config = dict(
    num_hidden_layers=18,
    hidden_size=128,
    experts_per_token=8,
    d_expert=32,
    normalize_top_k=True,
    routed_scale=1.0,
    balance_bias=False,
    init_std_router=0.0311,
    lr_router=0.000807,
    norm='rmsnorm',
    tie_word_embeddings='early',
    optimizer='muon_variant',
    batch_tokens=[65536, 131072, 262144],
    max_seq_len=1024,
    max_steps=4062,
)
Below are experts of layer 14 (counted from 0) of a mixture-of-experts language model. Rows are named router (the router's row for the expert) and show model dimensions 0-127. Each number is 200 + 30 x the weight over its row's rms, rounded and kept within 0 to 999.
Before each expert's rows: "mostly gets" lists some tokens that are sent to it at least half of the time; "comes after" lists some tokens at least twice as common just before its tokens as in all text. This comes from a sample of Wikipedia text that the model never trained on. Tokens count by the router's weight.

# expert 62
mostly gets: " S", " Mc", "-S", " M", " K", " P"
comes after: ",", " the", " |", " (", " of", "-"
router,226,172,212,189,217,213,158,194,213,133,226,224,211,245,175,238,219,195,225,214,229,167,209,229,271,153,190,212,208,223,252,174,139,230,210,246,219,201,172,156,202,215,217,189,241,251,157,182,185,157,192,192,200,174,227,152,210,199,263,183,196,218,175,198,186,182,168,183,160,198,179,207,226,179,181,265,222,182,273,157,210,185,180,188,191,246,205,183,215,231,210,227,177,140,182,212,198,206,209,174,237,202,212,278,177,194,233,226,188,203,204,187,205,183,203,228,237,228,266,219,226,193,247,142,261,194,185,199

# expert 13
mostly gets: " s", " r", " n", " R", " rel", " se"
comes after: " the", "-", " a", " and", "==", " \""
router,169,246,230,227,247,211,173,203,237,174,172,195,207,224,225,201,201,256,190,168,218,236,169,245,216,220,238,232,186,123,215,248,179,190,214,273,235,197,198,147,160,231,233,174,202,223,150,229,185,223,161,154,218,269,189,221,192,226,167,193,244,233,192,182,213,155,229,187,237,222,181,205,215,181,206,194,212,222,212,250,231,268,177,195,190,223,215,177,209,190,211,229,202,183,249,184,205,181,207,175,152,169,248,206,179,224,245,171,230,185,206,146,188,215,225,221,191,211,227,215,182,154,209,167,260,257,216,197

# expert 87
mostly gets: " h", " deb", " This", " min", "In", " in"
comes after: " the", ".", " a", " in", ".\n\n", " and"
router,186,193,260,262,179,219,210,176,233,165,227,142,249,182,193,173,167,245,213,188,179,170,197,218,219,243,192,233,237,173,242,131,175,187,227,202,197,200,186,264,244,160,228,257,222,176,186,193,159,206,210,174,232,203,187,188,219,194,198,220,186,218,211,153,175,236,188,242,141,223,172,155,208,260,160,238,206,192,201,205,164,187,208,228,198,240,197,231,265,189,172,205,213,217,183,153,135,183,272,211,216,197,250,180,197,178,162,220,243,220,199,225,206,200,173,233,148,210,171,187,202,168,183,167,197,203,194,216

# expert 40
mostly gets: " ob", " E", " sy", "ordin"
comes after: "-", " |", "\n\n", ":", " a", " O"
router,168,173,210,200,207,215,180,207,218,193,221,252,245,187,211,201,200,192,149,152,170,180,214,195,217,218,231,194,161,231,186,211,171,243,179,218,220,178,168,237,187,217,199,203,146,222,206,197,229,175,222,152,209,91,232,134,195,238,201,181,222,199,148,178,185,176,192,159,186,185,180,235,217,212,194,239,228,216,253,150,164,162,243,209,161,220,193,245,222,217,188,209,181,116,205,214,204,192,223,234,255,203,170,261,224,165,186,225,203,254,185,154,238,186,224,227,205,190,193,214,217,209,204,189,225,235,270,186

# expert 15
mostly gets: " ", "20", "19", "18", "11", "12"
comes after: " ", " |", ":", "|", ";", " on"
router,141,229,150,199,201,201,224,231,196,199,199,216,204,194,232,224,193,157,186,238,237,185,214,121,158,170,190,187,138,222,183,228,139,203,177,193,225,177,235,233,249,199,214,193,202,223,162,192,229,192,215,224,198,174,191,189,197,260,206,208,208,152,184,222,257,162,225,199,193,244,178,196,220,232,239,194,262,200,184,174,206,166,213,228,183,241,227,160,182,272,181,189,183,130,177,237,180,233,180,186,293,196,212,250,220,180,183,204,194,181,172,157,192,186,191,186,207,177,170,209,240,149,199,216,186,190,157,158

# expert 81
mostly gets: "20", "–", "°N", "19", " ", "#"
comes after: " ", "|", " |", ";", "–", " ("
router,144,210,165,213,258,168,258,186,203,210,189,237,209,198,247,228,219,143,228,229,251,162,202,174,189,179,167,180,202,218,194,210,237,217,208,211,149,209,226,160,201,152,144,189,169,166,150,194,201,164,250,234,208,162,208,142,177,179,233,193,233,183,223,238,220,181,220,190,189,212,182,236,225,217,190,236,220,188,202,124,267,160,202,228,208,231,181,166,171,213,175,208,187,179,137,255,162,197,173,190,196,264,190,234,189,211,181,178,150,167,204,167,195,206,163,193,191,176,199,223,235,173,234,178,252,196,178,200

# expert 112
mostly gets: ".\n\n", "==", " |\n\n", "===", ").\n\n", " ==\n\n"
comes after: ".\n\n", " |\n\n", "\n\n", "\n", ";", "See"
router,162,219,220,215,274,216,255,180,264,215,204,257,223,169,222,221,187,198,206,214,244,207,148,174,203,219,184,174,183,225,191,170,197,209,209,292,200,200,161,192,184,193,224,150,219,202,231,168,208,168,212,154,197,192,231,182,183,188,138,172,206,207,230,188,239,193,245,188,198,199,139,213,232,204,191,230,174,205,193,168,191,188,213,216,176,162,276,195,221,227,236,231,173,179,168,234,228,228,207,211,230,203,168,239,203,186,132,218,153,230,207,240,193,220,196,170,270,214,214,197,212,162,218,268,156,191,213,181

# expert 56
mostly gets: "19", "20", " century", "18", " early", "09"
comes after: " ", "19", "20", "18", "–", " ("
router,201,161,165,166,214,160,240,232,236,216,209,178,207,100,244,234,215,207,175,213,212,151,172,119,177,167,187,193,181,208,195,217,202,205,205,158,175,164,193,171,168,186,181,219,208,195,199,225,202,168,226,218,168,253,189,199,211,207,199,199,175,243,216,214,229,186,255,237,211,191,193,168,221,187,206,211,194,159,191,182,261,196,226,191,236,234,210,136,189,234,162,183,211,202,210,209,177,219,199,215,186,223,207,230,219,216,222,212,126,157,126,159,166,147,220,227,159,158,191,170,250,183,228,194,238,191,136,213

# expert 30
mostly gets: " Japan", " France", " Aust", " Russ", " Germany", " Australia"
comes after: " ", "20", "19", "18", "–", " U"
router,238,216,180,148,204,207,192,189,180,207,241,267,208,178,227,162,184,210,249,212,199,165,214,148,210,198,217,225,185,168,148,243,207,177,248,215,161,195,270,185,204,180,175,207,230,211,251,242,159,183,162,254,152,193,197,232,229,170,193,205,196,148,225,235,195,234,180,172,219,205,269,222,239,214,213,165,209,233,189,222,226,177,223,157,199,196,188,156,145,207,230,250,176,160,188,198,217,202,169,243,221,173,181,245,207,201,207,129,215,199,210,158,150,190,173,158,229,205,213,174,209,197,211,230,263,200,168,188

# expert 11
mostly gets: " P", " Off", " Play", " Democrat", " polit", " adv"
comes after: " |", "|", ";", "-", "==", ","
router,191,194,239,184,237,210,183,214,256,159,151,229,221,214,191,218,166,185,238,287,155,217,194,172,213,161,187,242,201,170,203,199,166,212,233,210,211,189,203,209,200,191,214,199,180,222,227,188,193,181,215,160,197,179,184,170,263,259,214,139,205,202,199,206,239,159,235,193,148,211,168,214,259,213,249,181,207,171,213,176,197,150,208,200,208,196,188,231,165,201,229,223,168,241,131,221,222,194,197,160,262,204,222,285,182,198,179,173,192,190,227,171,215,190,229,177,187,273,185,270,215,211,240,229,203,211,212,172

# expert 126
mostly gets: " new", " early", " their", " his", " The", "The"
comes after: " of", ".", " in", " on", "\n", " with"
router,189,177,198,228,233,225,282,213,222,226,235,171,219,173,184,174,211,209,184,142,211,212,238,192,170,238,244,221,140,193,235,210,224,226,180,183,208,198,153,251,183,229,196,238,136,163,208,227,207,181,238,170,242,180,226,232,230,217,194,213,198,156,229,170,152,190,208,154,232,162,193,191,185,193,247,181,229,200,152,234,187,193,255,220,227,218,220,208,188,215,146,236,158,256,179,180,170,182,176,280,205,222,237,155,231,189,228,231,216,215,241,240,203,177,221,227,146,179,215,215,174,221,217,197,232,217,183,222

# expert 12
mostly gets: " wh", " −", "″N", " ty", " T", "°N"
comes after: " |", "0", "%", "\"", ")", "1"
router,211,172,195,190,220,207,169,142,158,188,185,233,226,202,147,240,157,171,198,175,250,178,151,229,159,202,152,186,175,194,181,209,207,154,205,192,212,218,242,149,217,162,155,221,208,195,210,153,197,157,230,192,223,219,190,251,204,209,206,202,200,184,172,222,206,198,229,146,154,226,172,224,168,111,252,227,148,234,202,213,198,245,143,189,215,222,177,238,220,228,227,184,183,178,156,150,168,248,195,195,250,170,229,199,216,207,216,193,195,230,262,243,233,236,211,219,192,191,242,230,160,168,204,196,224,219,207,172

# expert 94
mostly gets: "19", "′", "″", " ", "–", "20"
comes after: " |", " ", ";", " (", ",", "–"
router,124,175,184,182,235,200,220,222,193,193,208,241,210,130,223,187,235,205,197,222,231,190,226,138,157,196,204,150,168,200,151,214,175,190,161,199,150,212,222,194,194,219,179,167,198,210,196,184,219,183,174,228,174,143,195,209,180,221,245,139,203,182,185,261,242,136,196,207,171,210,175,218,218,228,232,215,227,242,212,146,194,180,192,253,193,219,212,186,198,234,177,194,187,162,176,263,168,239,147,217,245,195,180,261,178,221,148,220,175,177,195,203,216,199,155,230,163,171,217,198,229,174,177,223,166,192,149,242

# expert 89
mostly gets: " f", "20", ";\n", "09"
comes after: "20", "\n", " ", "19", " |\n", " his"
router,180,168,163,232,192,166,243,215,203,236,189,230,237,162,160,177,193,159,201,215,228,146,228,218,216,210,186,209,200,168,193,240,237,168,217,177,217,188,204,156,225,227,181,243,225,189,246,225,213,153,213,208,259,242,200,187,240,159,144,203,214,182,252,222,267,156,214,131,236,178,165,194,220,208,161,159,229,158,167,230,225,170,180,214,222,207,168,188,213,180,138,209,204,230,167,160,253,212,196,175,191,167,158,207,207,190,181,173,152,192,216,171,202,164,237,259,196,209,193,190,252,198,237,239,189,237,183,189

# expert 119
mostly gets: ".S", "..", " No", "2", " Road", "!"
comes after: " ", ".", " U", " (", " −", "\n"
router,227,192,167,201,219,185,219,187,180,188,148,224,182,244,214,179,259,230,158,259,225,216,144,166,219,147,171,190,188,216,190,144,253,178,194,210,188,196,195,240,223,247,213,175,246,184,194,144,202,211,174,198,183,218,182,156,134,146,237,253,187,204,145,264,157,207,227,242,231,190,251,160,223,199,195,187,194,181,191,201,216,210,210,244,205,226,223,167,168,206,156,193,225,179,205,225,158,168,220,223,203,225,199,205,211,201,214,216,168,197,168,185,154,210,217,203,236,249,238,187,231,128,215,242,195,172,215,162

# expert 55
mostly gets: " l", " L", " Bl", " fl", " bl", " El"
comes after: " |", " the", "-", ",", " of", ":"
router,231,237,237,187,232,229,204,202,198,129,219,193,195,201,201,156,248,187,152,166,209,162,153,207,183,253,188,196,219,201,232,207,197,172,185,256,221,177,172,233,183,180,195,178,175,243,236,194,221,204,149,158,188,178,191,186,214,197,204,236,179,168,153,198,177,235,184,173,191,203,199,251,241,223,176,206,278,209,204,210,153,200,177,158,207,191,227,222,193,169,230,248,180,160,230,122,205,238,225,176,199,178,209,154,256,182,259,213,231,278,212,148,178,202,236,192,217,192,219,188,161,200,197,210,246,216,226,239

# expert 64
mostly gets: " during", " ab", " until", " after", " where", " took"
comes after: "ed", ",", " one", "s", "ing", " am"
router,157,208,203,217,182,247,201,195,235,211,240,224,245,173,214,200,203,213,138,143,146,196,199,207,170,228,247,182,199,213,203,217,174,203,201,178,204,190,221,220,213,208,191,202,165,200,178,237,216,233,216,207,222,150,243,204,170,195,158,197,156,199,179,181,110,173,190,160,209,197,166,194,198,188,185,246,247,228,169,228,160,194,233,218,110,188,217,182,235,199,143,218,243,235,227,212,164,252,237,258,233,193,228,175,175,179,168,218,252,176,193,230,246,215,177,232,141,189,223,191,228,220,234,217,231,230,217,166

# expert 5
mostly gets: " Th", " T", " Rep", "Th", " Ch", "Ch"
comes after: " |", " the", " |\n", ",", "-", " ("
router,239,152,242,155,197,223,230,168,152,171,244,209,198,215,199,211,189,167,190,228,203,203,147,178,223,235,151,193,177,166,280,194,182,175,200,224,244,148,231,162,192,199,198,201,262,193,246,206,194,161,194,205,251,239,237,170,241,180,168,181,182,245,246,184,275,203,214,179,196,164,183,229,179,180,184,223,252,185,208,214,174,152,243,186,189,216,166,199,190,227,182,183,167,208,199,185,199,280,236,144,248,165,182,187,235,173,207,191,172,199,248,206,187,220,160,225,198,229,208,222,243,193,181,198,240,202,194,208

# expert 116
mostly gets: " l", " sl", " cor", " h", " fl", " stat"
comes after: " the", " of", " and", " a", "us", ":"
router,197,205,209,205,180,244,176,169,255,180,148,233,227,211,219,171,205,224,199,176,274,196,194,189,170,227,172,165,236,192,218,146,183,195,194,241,202,226,216,173,240,169,208,203,198,191,224,153,220,198,203,148,196,267,191,254,242,205,141,195,202,175,218,157,188,204,236,227,156,206,180,198,158,228,223,154,170,160,205,237,200,190,214,151,229,150,181,261,229,184,152,223,168,175,180,163,170,168,204,174,176,159,215,198,207,176,232,207,209,226,218,198,185,149,176,209,191,188,174,164,146,155,219,231,210,235,282,196

# expert 52
mostly gets: " ", " num", " six", " $", " four", " sub"
comes after: " |", "|", " the", " in", " a", ":"
router,148,184,178,209,208,199,160,188,190,149,131,166,194,200,197,250,160,226,213,215,199,182,209,152,162,177,167,155,224,164,231,223,214,204,224,211,231,169,192,168,228,216,225,161,203,238,182,240,183,201,174,201,155,255,212,240,212,215,184,222,213,191,201,179,236,133,251,213,202,195,145,182,240,220,227,213,237,194,197,169,264,188,222,178,228,189,216,220,206,251,165,181,169,163,246,191,204,202,216,191,266,231,253,234,209,215,195,173,159,161,215,131,157,144,163,201,190,239,207,202,178,147,171,189,181,199,220,187

# expert 8
mostly gets: "1", "2", "3", "4", "34", "35"
comes after: " ", " |", " (", " $", " −", " +"
router,193,155,186,170,191,247,146,181,208,185,176,218,200,210,184,221,179,249,218,173,218,231,174,176,221,218,142,137,176,200,169,204,180,189,201,178,245,215,247,206,224,192,203,251,202,166,215,194,260,165,170,227,182,233,182,230,202,255,218,203,249,229,200,227,239,139,266,233,189,229,251,156,201,234,239,205,230,205,189,203,222,182,256,150,186,204,202,201,239,234,158,182,193,172,163,233,191,180,141,168,198,150,167,190,189,214,225,194,176,158,137,156,160,178,196,233,224,190,192,177,185,152,193,210,182,180,193,234

# expert 18
mostly gets: "″N", "″", "′", "°", "ordin", "+"
comes after: " |", " ", "°", "′", "0", ":"
router,163,199,187,183,230,234,238,219,209,200,228,247,202,167,184,191,190,147,142,218,240,212,183,186,219,189,200,179,203,225,141,227,174,210,187,232,154,189,201,214,189,203,204,157,197,213,169,194,215,181,136,224,198,118,176,196,210,232,206,135,222,153,172,235,228,166,176,184,181,200,150,243,221,225,227,196,274,220,216,131,178,225,227,223,191,174,250,167,220,216,176,199,173,154,168,235,188,265,156,221,235,243,198,249,210,204,137,224,181,237,163,218,214,214,195,205,221,198,202,202,241,154,188,236,205,207,188,214

# expert 79
mostly gets: " C", " Mc", " Car", " Har", " Sm", " Nor"
comes after: " |", ",", ":", " of", "-", " at"
router,203,229,206,205,184,235,201,194,198,229,174,254,198,214,174,188,232,162,180,202,257,192,196,214,237,202,154,242,195,237,217,224,174,243,200,239,208,208,215,188,196,155,184,190,262,238,164,209,211,184,218,198,195,183,188,135,173,186,253,264,212,197,172,232,185,219,200,173,196,194,153,194,182,191,136,222,236,165,250,98,172,177,156,229,186,174,174,243,196,192,199,245,188,143,191,207,190,188,171,188,168,173,173,242,190,144,235,223,192,212,180,167,206,242,223,222,260,216,193,190,205,239,272,197,232,222,199,194

# expert 121
mostly gets: " his", " their", " a", " her", " this", " one"
comes after: " as", " of", " is", " was", " with", " and"
router,154,187,203,185,184,244,197,182,243,219,233,145,189,247,190,169,190,249,139,170,211,135,272,209,206,211,234,180,167,212,227,183,172,190,221,147,228,231,131,188,143,226,233,219,163,192,213,202,176,187,191,201,196,217,246,214,187,170,137,230,225,260,210,159,188,175,204,202,193,168,181,189,177,249,209,197,190,164,138,239,198,188,198,183,231,211,168,222,227,181,178,254,210,257,214,234,171,169,164,209,176,221,196,211,214,224,193,210,151,197,251,225,240,201,175,232,225,258,212,183,207,229,198,169,182,232,216,225

# expert 69
mostly gets: " died", "On", " born", " top", " On", " on"
comes after: " ", ".", " (", "10", " on", "00"
router,162,202,193,177,151,230,198,246,220,246,154,192,211,133,169,235,201,207,191,183,210,236,178,136,161,176,223,163,205,198,171,199,232,184,204,173,168,222,278,214,220,219,215,193,159,197,182,217,279,222,163,238,161,231,184,180,224,215,196,182,170,220,227,201,216,212,231,207,188,188,232,214,187,226,213,227,221,199,139,222,250,205,202,168,195,166,187,230,179,213,191,212,196,207,216,170,117,203,218,143,187,264,240,219,260,254,194,230,166,209,199,230,160,176,179,167,200,173,171,206,172,169,148,203,201,205,239,233

# expert 93
mostly gets: " pre", " under", " Pre", " bec", " per", " dif"
comes after: "\n", "20", " |\n", "19", " Gen", "-"
router,183,206,174,183,213,212,177,186,236,215,187,154,248,194,202,186,222,209,192,202,249,188,202,158,145,233,212,165,190,184,234,204,200,215,214,215,195,231,193,183,206,165,195,156,182,186,165,202,197,210,220,208,236,228,192,231,203,189,146,260,241,186,199,211,191,148,218,186,225,195,254,161,221,174,249,182,137,186,221,204,163,243,235,228,226,175,157,152,213,166,236,174,197,210,256,168,202,225,151,193,202,192,128,221,192,218,217,254,115,215,214,200,163,248,241,209,215,221,139,170,166,148,183,175,265,218,190,192

# expert 7
mostly gets: " tr", " Tr", " Sm", " Thom", " T", " Br"
comes after: " the", " of", "-", " and", " a", " The"
router,208,141,245,154,197,215,148,196,184,178,204,183,206,226,166,203,195,203,252,167,221,184,161,215,220,196,253,123,230,164,231,195,177,195,230,207,227,191,160,211,169,183,149,204,274,269,177,211,208,225,207,182,222,181,230,224,277,154,257,224,205,199,187,209,189,223,204,170,217,211,215,201,186,173,148,246,252,199,228,216,196,210,181,197,222,181,155,216,226,242,204,221,216,178,208,169,175,191,223,154,210,212,254,223,207,147,199,261,246,237,185,192,164,235,262,162,211,198,175,208,174,168,205,229,199,200,213,199

# expert 41
mostly gets: " O", " o", " Y", " Am", " Bro", " No"
comes after: " ", " of", ":", " (", " \"", "-"
router,206,233,229,155,186,213,197,203,166,162,181,257,199,238,174,170,242,268,226,221,196,157,166,155,200,173,182,193,244,202,191,172,179,164,171,218,209,177,222,203,215,233,192,212,221,232,198,238,207,155,159,189,202,232,178,203,207,235,252,243,167,176,160,178,232,164,176,174,265,178,220,152,223,164,232,189,162,145,156,172,203,200,217,229,208,233,188,176,194,250,162,191,164,209,215,164,172,191,198,187,218,150,257,206,169,170,230,222,182,182,228,217,195,202,215,169,244,262,240,174,239,190,244,156,231,249,201,206

# expert 45
mostly gets: " n", " e", " se", " add", " exp", " N"
comes after: " the", " n", " (", " in", " N", " and"
router,155,216,169,182,216,217,190,186,177,181,188,218,189,209,215,206,261,257,193,167,188,213,167,228,237,184,198,188,165,213,243,226,152,142,209,247,249,180,181,209,191,228,211,207,191,199,190,207,224,187,205,206,197,246,197,187,182,170,168,224,206,249,191,214,171,180,204,176,243,243,210,221,266,158,180,225,206,241,219,217,233,218,207,217,191,261,222,203,198,222,186,272,223,220,277,183,215,196,247,161,226,161,214,219,218,254,240,212,194,150,241,175,250,214,191,178,153,216,187,236,163,198,156,242,215,186,254,270

# expert 91
mostly gets: " they", " has", " would", " have", " but", " been"
comes after: ",", " he", " He", " which", " it", "s"
router,248,231,241,229,186,179,213,186,172,199,215,152,202,231,176,187,229,213,195,173,224,241,218,239,130,228,167,161,206,187,178,224,186,184,205,193,221,189,182,223,188,205,170,209,185,158,175,188,218,256,222,192,193,186,229,207,198,172,162,140,180,206,187,221,126,167,137,194,207,210,195,223,189,191,205,226,206,242,235,250,188,189,286,209,175,190,160,198,189,136,164,183,193,253,232,192,213,212,231,269,175,250,149,158,174,189,202,179,209,176,180,208,214,208,198,215,163,221,236,164,153,235,239,149,178,253,225,182

# expert 42
mostly gets: "|", "|---|\n", "|\n", "  ", "He", "="
comes after: " |\n", "|", " ", "\n", "|\n", "===\n\n"
router,191,209,217,226,230,175,273,190,157,176,217,240,147,235,176,228,182,213,190,222,231,163,135,218,168,217,166,212,236,209,244,191,216,160,211,232,231,220,122,172,211,205,201,162,192,164,199,148,210,204,224,228,225,221,200,214,201,162,164,233,157,172,247,170,229,170,253,205,180,221,220,215,211,200,177,210,204,196,204,164,211,198,242,263,232,221,206,194,155,266,168,174,233,189,208,255,182,225,192,219,280,283,203,182,197,174,202,201,198,217,167,187,175,199,196,176,202,205,246,193,177,157,235,194,204,160,184,186

# expert 33
mostly gets: "–", "',", "ording", " .", "′", " born"
comes after: ",", "1", "2", "3", "4", "5"
router,246,175,168,197,217,193,259,211,186,194,187,192,215,172,183,219,237,136,196,226,227,223,241,176,175,197,202,249,192,245,191,229,243,190,158,218,179,171,228,155,260,187,184,186,208,134,159,179,236,188,205,222,218,201,213,184,205,225,223,147,205,207,227,216,237,150,185,203,229,257,175,215,193,201,172,237,232,202,242,228,213,172,188,238,159,242,207,219,237,167,247,194,210,213,228,225,186,215,230,171,207,225,212,223,168,236,236,167,173,177,139,288,188,224,194,210,119,199,159,188,185,183,216,157,198,187,164,238

# expert 37
mostly gets: " the", " his", " this", " their", "The", " several"
comes after: " of", " in", " to", " at", ".", " for"
router,170,152,139,193,156,218,257,200,246,208,253,183,170,152,209,201,150,188,176,161,180,197,239,189,185,190,271,154,236,214,232,206,204,163,217,186,178,218,166,205,148,216,231,197,228,152,224,193,189,225,246,236,223,204,205,217,200,189,166,183,184,206,235,218,176,182,234,151,212,162,200,170,170,236,156,241,226,205,184,204,197,223,234,234,232,237,251,209,220,213,149,219,264,218,190,161,165,187,172,228,168,230,240,194,231,203,174,202,139,163,207,268,170,173,179,225,220,200,213,163,156,193,205,219,204,236,188,209

# expert 0
mostly gets: " pro", " Pro", " Con", " bel", "°", " appro"
comes after: "\n", ")\n", " |\n", "-", " int", " mi"
router,216,211,213,202,229,232,229,200,196,267,177,139,252,219,190,228,193,219,232,152,248,174,172,215,217,193,211,186,219,242,140,203,233,198,149,218,196,184,194,196,181,240,178,177,178,170,197,181,184,168,218,208,224,220,186,211,176,226,199,201,172,137,192,190,234,173,209,214,188,197,221,154,212,208,164,215,182,194,289,204,223,231,164,178,249,195,202,182,207,211,174,214,158,153,230,217,199,220,198,184,210,134,163,179,160,196,257,190,141,238,276,211,187,140,174,167,167,228,146,226,179,161,224,158,230,177,203,180

# expert 10
mostly gets: " cl", " prom", " prov", " b", " Gl", " Qu"
comes after: " the", " \"", " a", "-", " and", " of"
router,196,188,223,184,227,193,148,207,208,160,158,230,209,220,198,181,188,197,216,178,240,203,217,187,161,214,242,201,202,203,237,213,180,223,204,254,174,172,182,139,239,166,191,208,190,232,141,185,243,229,255,180,207,189,229,212,253,189,198,247,253,218,224,206,104,156,186,185,236,192,172,198,204,216,233,226,168,172,220,244,169,166,172,138,222,201,167,233,174,144,185,204,193,162,140,153,215,169,248,173,212,217,217,230,211,154,180,227,222,203,187,158,194,230,175,165,239,179,201,150,191,176,198,226,214,226,250,200